Weights of a small mixture-of-experts language model, trained from scratch on English Wikipedia.
Size: 14 layers, width 256, vocabulary 16384.
Experts: 2 picks a token, a softmax router.
Training: a variant of Muon for the experts, 209M tokens, 6391 steps.
Below are experts of layer 2 (counted from 0) of a mixture-of-experts language model. Rows are named router (the router's row for the expert), gate (a neuron's input weights, with its number), up (a neuron's input weights, with its number), down (a neuron's output weights, with its number) and show model dimensions 192-255. Each number is 200 + 30 x the weight over its row's rms, rounded and kept within 0 to 999.
Before each expert's rows: a language model's description of what the expert responds to. This comes from a sample of Wikipedia text that the model never trained on.

# expert 4
Mostly "of" after nouns like part, end, member, number, plus "and", "or", "than", "among" joining noun phrases.
router,174,190,167,179,213,241,199,213,201,167,166,273,193,210,224,184,219,186,216,178,160,222,192,233,220,176,211,199,154,199,243,196,210,231,219,219,192,148,217,142,190,142,220,164,172,180,150,206,221,142,220,152,157,209,146,190,143,189,237,244,179,193,247,208
gate0,192,231,166,195,199,167,192,213,245,273,201,217,220,210,189,173,259,166,206,287,185,258,145,200,199,138,169,236,197,245,188,199,189,165,192,181,196,169,256,163,173,221,232,197,192,162,197,137,233,192,177,193,228,176,169,181,186,210,197,181,217,166,193,229
up0,193,191,217,191,213,174,207,166,202,221,227,179,209,200,215,243,176,157,199,199,161,203,227,248,192,241,167,191,197,221,207,219,161,215,195,208,190,241,226,193,242,205,164,211,182,217,204,212,196,188,204,86,193,198,199,227,172,170,218,206,201,168,190,192
down0,202,217,209,198,133,208,198,168,192,200,186,189,181,215,165,242,159,152,179,139,146,168,274,215,202,245,168,215,174,197,222,214,172,239,205,206,233,253,222,241,182,183,183,184,224,229,189,228,195,147,174,215,189,224,254,177,174,163,199,244,205,195,190,232

# expert 51
Past participles after was, were, is or been in passive clauses, such as organized, established, drafted, released, used.
router,193,185,188,216,224,255,203,238,234,265,219,203,206,178,266,152,190,233,208,258,189,152,230,207,223,219,204,208,219,180,228,277,186,208,224,189,198,225,214,235,198,186,192,211,128,204,202,222,143,165,241,238,151,225,216,163,218,158,191,202,194,213,215,168
gate0,237,187,235,225,185,255,192,201,173,195,221,157,221,136,199,158,194,149,236,214,131,163,201,208,168,233,167,162,86,211,208,252,188,194,204,170,191,225,193,181,205,197,200,185,193,220,198,243,202,197,195,203,206,206,164,170,193,164,256,187,232,170,233,195
up0,226,181,255,233,207,256,256,204,175,212,204,178,179,158,193,160,197,202,225,212,124,157,205,229,164,275,128,155,170,211,221,325,204,217,166,187,195,289,197,215,233,199,200,182,216,212,211,206,211,206,196,195,224,205,180,174,179,163,209,187,200,180,194,232
down0,210,153,169,216,197,156,198,198,237,235,193,187,128,252,197,206,173,256,175,185,239,214,198,208,220,201,238,210,276,201,297,183,200,168,211,148,163,222,189,236,162,215,199,201,114,174,256,159,198,210,158,191,183,243,229,199,229,245,180,251,177,198,181,189

# expert 42
The determiners the, their and all before nouns, plus formula subscript markers _{ and name pieces such as L-ob-ato, B-ug-snax.
router,231,182,224,197,221,204,216,213,225,213,206,204,208,169,187,165,221,251,186,209,224,172,246,149,221,242,191,226,205,204,234,221,176,241,121,182,215,229,202,235,200,173,212,225,159,225,162,189,175,149,216,217,175,202,209,197,199,224,166,214,176,212,230,196
gate3,196,229,217,225,245,271,202,221,211,144,163,208,207,216,184,212,225,249,199,200,238,212,159,196,158,199,236,177,257,197,204,207,190,158,217,190,208,208,221,173,158,223,238,233,214,140,206,245,227,197,200,260,225,220,218,180,175,244,212,195,207,180,182,206
up3,171,196,172,222,221,151,238,143,149,256,259,166,181,184,231,181,179,169,180,205,170,184,198,201,222,211,202,224,227,230,207,209,216,162,190,196,178,197,235,157,194,176,188,193,149,210,191,165,166,190,219,196,215,219,182,198,239,164,218,193,186,213,173,285
down3,184,173,180,186,133,242,183,126,218,173,208,235,220,181,160,210,250,211,175,164,232,229,164,228,178,193,175,200,183,188,158,202,170,217,218,115,201,185,192,194,210,215,181,236,167,217,153,161,225,183,167,172,203,227,204,222,235,161,226,163,168,220,190,225

# expert 52
Blank table cells in election and results tables, "=" in conversions like 1.000 km = 0.621 mi, line breaks, and "national" team.
router,211,178,227,190,212,209,228,218,230,211,208,213,199,161,194,171,216,239,199,207,217,177,248,150,227,240,183,227,210,206,234,223,178,232,121,181,209,233,217,230,194,170,207,212,164,237,164,203,176,138,215,218,191,213,216,200,194,217,148,227,187,216,225,199
gate3,184,237,117,217,194,234,195,230,147,185,222,209,207,164,216,193,212,171,239,187,167,197,182,179,233,192,185,197,215,161,169,169,209,208,216,201,213,194,147,213,213,184,110,186,228,228,216,256,244,207,204,184,116,195,201,208,209,197,185,214,241,223,218,165
up3,206,185,238,210,170,203,183,199,247,223,164,216,223,201,229,231,229,234,177,220,199,166,174,177,245,193,267,188,211,208,172,241,189,225,183,180,152,178,220,182,231,220,279,229,215,165,207,190,186,186,182,199,216,203,188,281,210,230,229,191,197,241,250,234
down3,157,144,235,268,228,194,215,219,203,246,195,207,201,208,230,164,161,232,186,234,208,171,211,289,239,173,165,246,183,165,216,171,173,248,215,211,186,208,155,212,203,232,175,161,186,211,237,192,245,187,190,218,204,216,239,220,210,210,209,238,188,281,239,201

# expert 11
Main verbs and auxiliaries following a subject or to, especially had, have, has, took, made, takes, won, released, in narrative prose.
router,234,176,245,230,266,209,187,214,214,187,203,170,159,194,233,224,168,206,200,203,198,185,269,198,184,190,185,218,192,230,220,225,193,230,243,172,155,177,232,227,228,182,199,202,195,139,214,221,169,198,231,268,223,154,135,151,167,221,171,186,215,219,237,167
gate0,212,235,207,197,143,120,217,199,221,177,216,161,176,224,205,204,138,217,187,157,196,212,181,211,178,165,179,215,190,135,191,191,186,176,226,140,205,215,204,215,162,133,161,215,211,187,195,200,211,227,174,202,228,225,238,204,222,158,223,165,237,187,219,183
up0,259,213,203,200,212,236,205,234,139,250,200,255,201,224,191,163,245,182,151,180,186,159,215,197,167,236,166,194,235,255,210,201,223,208,161,235,193,165,218,223,183,256,138,199,211,224,198,228,160,198,200,176,199,196,211,186,151,216,153,222,168,256,174,178
down0,155,145,190,181,226,228,226,209,200,188,201,238,229,211,175,229,214,182,210,256,226,180,226,190,223,200,208,176,171,233,140,206,245,240,190,214,199,174,210,163,192,228,186,196,172,222,130,176,202,162,218,196,185,152,181,216,207,250,251,226,141,274,192,198

# expert 44
Adverbs and career verbs after was, as or also, such as well in as well as, served, worked, used, also.
router,252,180,189,172,200,244,221,139,232,211,191,206,117,219,233,248,168,239,199,197,212,186,214,193,263,149,215,231,226,178,220,236,241,194,191,184,218,232,197,233,153,172,200,155,176,222,135,193,229,195,202,269,198,253,191,175,183,226,190,197,242,198,179,141
gate3,211,144,213,195,233,229,258,206,194,258,202,207,193,197,174,265,204,205,234,116,217,154,218,164,194,207,198,215,243,200,219,194,160,163,179,183,292,230,188,203,221,151,167,179,194,240,179,169,203,193,200,217,153,239,234,176,139,210,173,221,150,195,206,206
up3,221,198,200,204,193,134,144,200,189,165,199,184,203,213,245,187,164,188,143,242,185,235,191,233,206,199,197,188,157,234,279,173,188,227,219,202,174,184,184,173,171,242,227,205,211,168,213,209,161,201,204,183,240,157,158,241,233,213,219,166,241,207,209,195
down3,185,201,159,156,206,209,237,179,175,239,176,233,201,140,192,197,225,208,198,159,186,179,195,155,186,202,178,201,240,209,162,160,208,191,165,196,238,234,179,206,178,169,131,193,243,275,200,211,209,239,167,186,182,200,230,222,132,175,163,223,179,177,179,228

# expert 37
Thai-script byte pieces and code-like prefixes like AS in infobox lists, plus the pronouns they, their, They.
router,229,189,231,184,221,202,226,221,222,219,212,208,203,165,195,166,215,249,187,205,215,171,243,150,223,246,188,231,215,220,228,228,174,241,134,171,217,228,204,243,201,178,204,215,158,245,166,200,158,150,212,212,167,212,213,196,182,212,167,216,186,212,248,205
gate3,186,219,173,201,233,174,201,237,218,213,234,169,139,236,191,162,208,87,197,219,178,175,205,185,213,182,160,222,211,201,181,200,167,208,161,173,220,230,238,210,234,211,193,207,161,192,199,239,212,121,196,170,200,212,203,162,180,273,202,205,197,177,198,201
up3,226,185,167,245,197,239,170,187,173,168,246,205,212,194,204,184,178,219,212,199,163,176,175,224,215,237,256,224,184,283,214,157,253,224,189,191,195,203,202,175,183,223,192,238,236,200,186,205,233,229,213,263,195,176,200,194,109,203,194,198,197,258,206,212
down3,227,242,193,245,203,203,215,155,145,146,245,164,204,244,200,226,175,223,236,196,190,205,170,226,207,258,222,206,201,212,189,199,200,190,249,162,220,204,183,231,168,216,215,252,237,197,231,183,110,193,204,170,132,178,206,179,234,202,188,205,219,184,242,186

# expert 43
The article a after is, was or as, the number 1, and word-middle pieces like ed in Caledonia, al in Papal.
router,225,185,219,184,218,213,222,215,225,215,213,212,195,164,196,155,223,250,183,214,219,176,251,152,216,238,183,250,219,197,232,233,179,231,126,181,216,231,213,240,200,168,206,213,161,235,174,197,176,153,219,225,177,208,218,197,203,224,150,216,188,214,235,195
gate20,269,204,199,171,186,203,184,205,214,174,193,177,166,171,196,237,222,217,256,178,192,141,200,191,146,210,183,203,200,219,199,162,151,196,236,210,231,207,201,205,228,233,183,215,176,183,242,224,234,190,224,225,201,168,234,187,198,222,173,217,209,199,220,206
up20,145,175,187,225,231,214,151,199,189,215,177,163,203,224,206,219,189,193,198,181,272,215,227,173,150,161,188,195,176,242,212,180,171,191,186,222,215,193,187,202,193,204,127,223,203,211,194,243,212,236,203,203,182,206,212,208,201,215,169,223,172,185,170,205
down20,246,214,222,187,152,223,163,215,193,199,219,215,158,230,218,178,204,175,238,215,223,226,209,238,150,116,213,224,129,185,189,208,176,168,224,255,206,217,166,176,213,217,183,178,214,191,176,240,204,208,154,160,165,259,195,158,246,224,219,140,181,186,174,209

# expert 25
Short capital abbreviations inside tables, such as CR record codes, football positions GK, MF, FW, and country codes like USA.
router,214,190,218,175,193,223,223,232,226,225,205,204,216,160,186,177,199,250,201,207,217,180,243,174,221,227,185,224,207,205,227,222,173,240,122,177,223,215,214,213,199,171,198,212,147,250,166,187,190,142,209,213,188,212,205,179,194,228,131,211,190,221,229,201
gate3,216,215,216,266,226,240,222,147,232,234,190,181,181,173,235,146,154,200,235,231,196,294,205,192,236,173,150,168,192,216,185,175,195,230,234,165,209,213,202,222,229,221,135,156,219,166,195,221,188,215,209,204,179,224,210,232,221,190,231,201,202,209,215,226
up3,204,165,151,184,198,218,173,215,218,197,148,152,267,194,218,288,215,239,193,173,157,205,152,248,239,168,181,205,168,170,219,211,193,184,190,206,209,200,131,224,213,213,183,127,167,238,164,229,185,174,227,189,202,208,238,218,211,228,207,219,238,237,208,191
down3,233,146,196,184,152,167,183,189,174,206,259,197,171,171,197,177,188,184,225,142,173,165,214,175,162,190,217,209,184,181,166,233,232,164,192,194,160,184,186,240,241,230,207,172,180,210,208,271,182,207,183,259,180,204,213,223,151,178,198,207,167,234,195,246

# expert 61
Initial letter pieces starting words, especially F in headings like ==Future or ==February, plus sh, p, sp, w.
router,215,209,179,126,194,233,222,205,228,236,227,202,165,205,172,182,245,247,151,211,252,207,254,159,204,230,244,228,194,237,250,223,183,242,193,220,207,218,253,207,217,178,150,223,202,180,158,203,158,120,208,257,212,198,164,212,199,201,152,198,200,233,223,146
gate3,220,211,150,160,160,193,211,172,228,234,187,192,180,187,216,236,171,218,125,206,170,221,233,239,212,165,190,160,161,182,207,230,202,209,192,219,199,211,213,211,200,202,267,288,192,221,262,186,234,228,155,194,184,180,205,221,190,228,202,193,178,190,178,193
up3,214,210,165,139,219,237,230,200,191,268,233,151,210,193,149,220,234,197,152,223,198,272,188,285,207,160,200,184,237,271,211,177,144,221,206,132,188,248,194,199,229,170,217,227,224,221,207,216,230,210,159,204,200,169,204,200,228,238,193,262,222,204,200,221
down3,228,176,183,177,214,185,205,169,163,193,194,200,232,192,141,192,173,189,225,178,217,197,132,219,184,163,214,195,274,184,182,223,124,209,188,186,241,263,176,220,188,189,241,218,256,254,214,210,231,220,172,182,235,172,229,216,242,224,233,178,240,204,258,164

# expert 10
Mostly "and" after a comma or noun joining names, clauses or items, e.g. defeating X and Y; also with, but, while.
router,193,202,181,147,198,183,208,234,217,197,178,255,219,184,206,172,213,193,158,240,180,180,197,223,221,233,192,244,221,219,285,167,183,268,196,185,203,122,206,191,172,175,186,190,171,191,190,194,237,143,222,155,209,225,158,141,160,192,238,219,184,170,199,172
gate0,211,207,243,220,193,215,172,209,224,206,259,157,186,251,211,296,205,210,166,184,218,164,232,168,213,233,169,197,168,184,205,264,176,197,140,235,231,204,182,180,233,192,176,235,213,186,193,244,251,212,158,201,212,170,201,251,176,232,172,198,219,180,245,199
up0,240,182,197,185,195,178,113,240,166,216,247,189,157,229,187,176,194,209,287,131,202,246,237,191,196,194,205,208,215,239,209,164,167,228,166,138,197,192,246,215,190,188,198,190,199,227,202,278,188,220,206,204,159,197,199,146,193,198,181,206,184,234,218,216
down0,192,205,205,193,242,229,184,215,167,209,249,181,183,196,201,237,186,155,207,185,174,209,243,223,201,215,278,217,253,201,146,189,171,161,220,169,166,193,284,201,215,169,218,137,174,236,232,196,213,209,179,216,205,181,252,190,190,161,215,179,187,200,214,215

# expert 33
Institution heads in names after "the" or "National", such as Committee, Society, Institute, and word-ending suffixes such as -ation, -ment, -ade.
router,210,226,263,201,199,244,217,160,219,219,228,213,204,164,217,205,262,196,214,201,198,199,277,218,207,234,178,204,162,197,245,208,193,259,192,199,202,260,207,284,242,185,222,186,219,228,187,236,157,180,170,202,146,215,240,247,183,220,156,231,215,173,175,201
gate3,209,199,219,167,262,193,214,194,168,188,199,204,223,264,184,225,209,168,193,169,188,157,188,232,182,203,236,190,195,154,201,186,235,183,234,198,251,180,240,181,211,218,186,179,210,191,190,148,189,185,195,194,216,172,202,230,177,222,117,202,219,189,197,192
up3,243,198,184,187,200,190,201,204,150,197,202,142,230,194,208,200,229,203,197,222,136,208,196,202,212,223,209,188,219,188,248,184,200,212,175,168,176,218,228,171,185,231,182,184,269,182,225,223,191,166,220,174,245,243,212,200,194,191,193,186,231,187,183,254
down3,210,180,170,187,191,215,197,221,138,220,219,136,205,227,197,201,215,216,214,184,199,214,174,176,152,217,228,199,221,173,180,240,222,242,206,186,242,181,151,157,173,210,205,191,198,188,223,220,197,147,216,148,220,237,217,163,277,236,230,194,208,234,256,194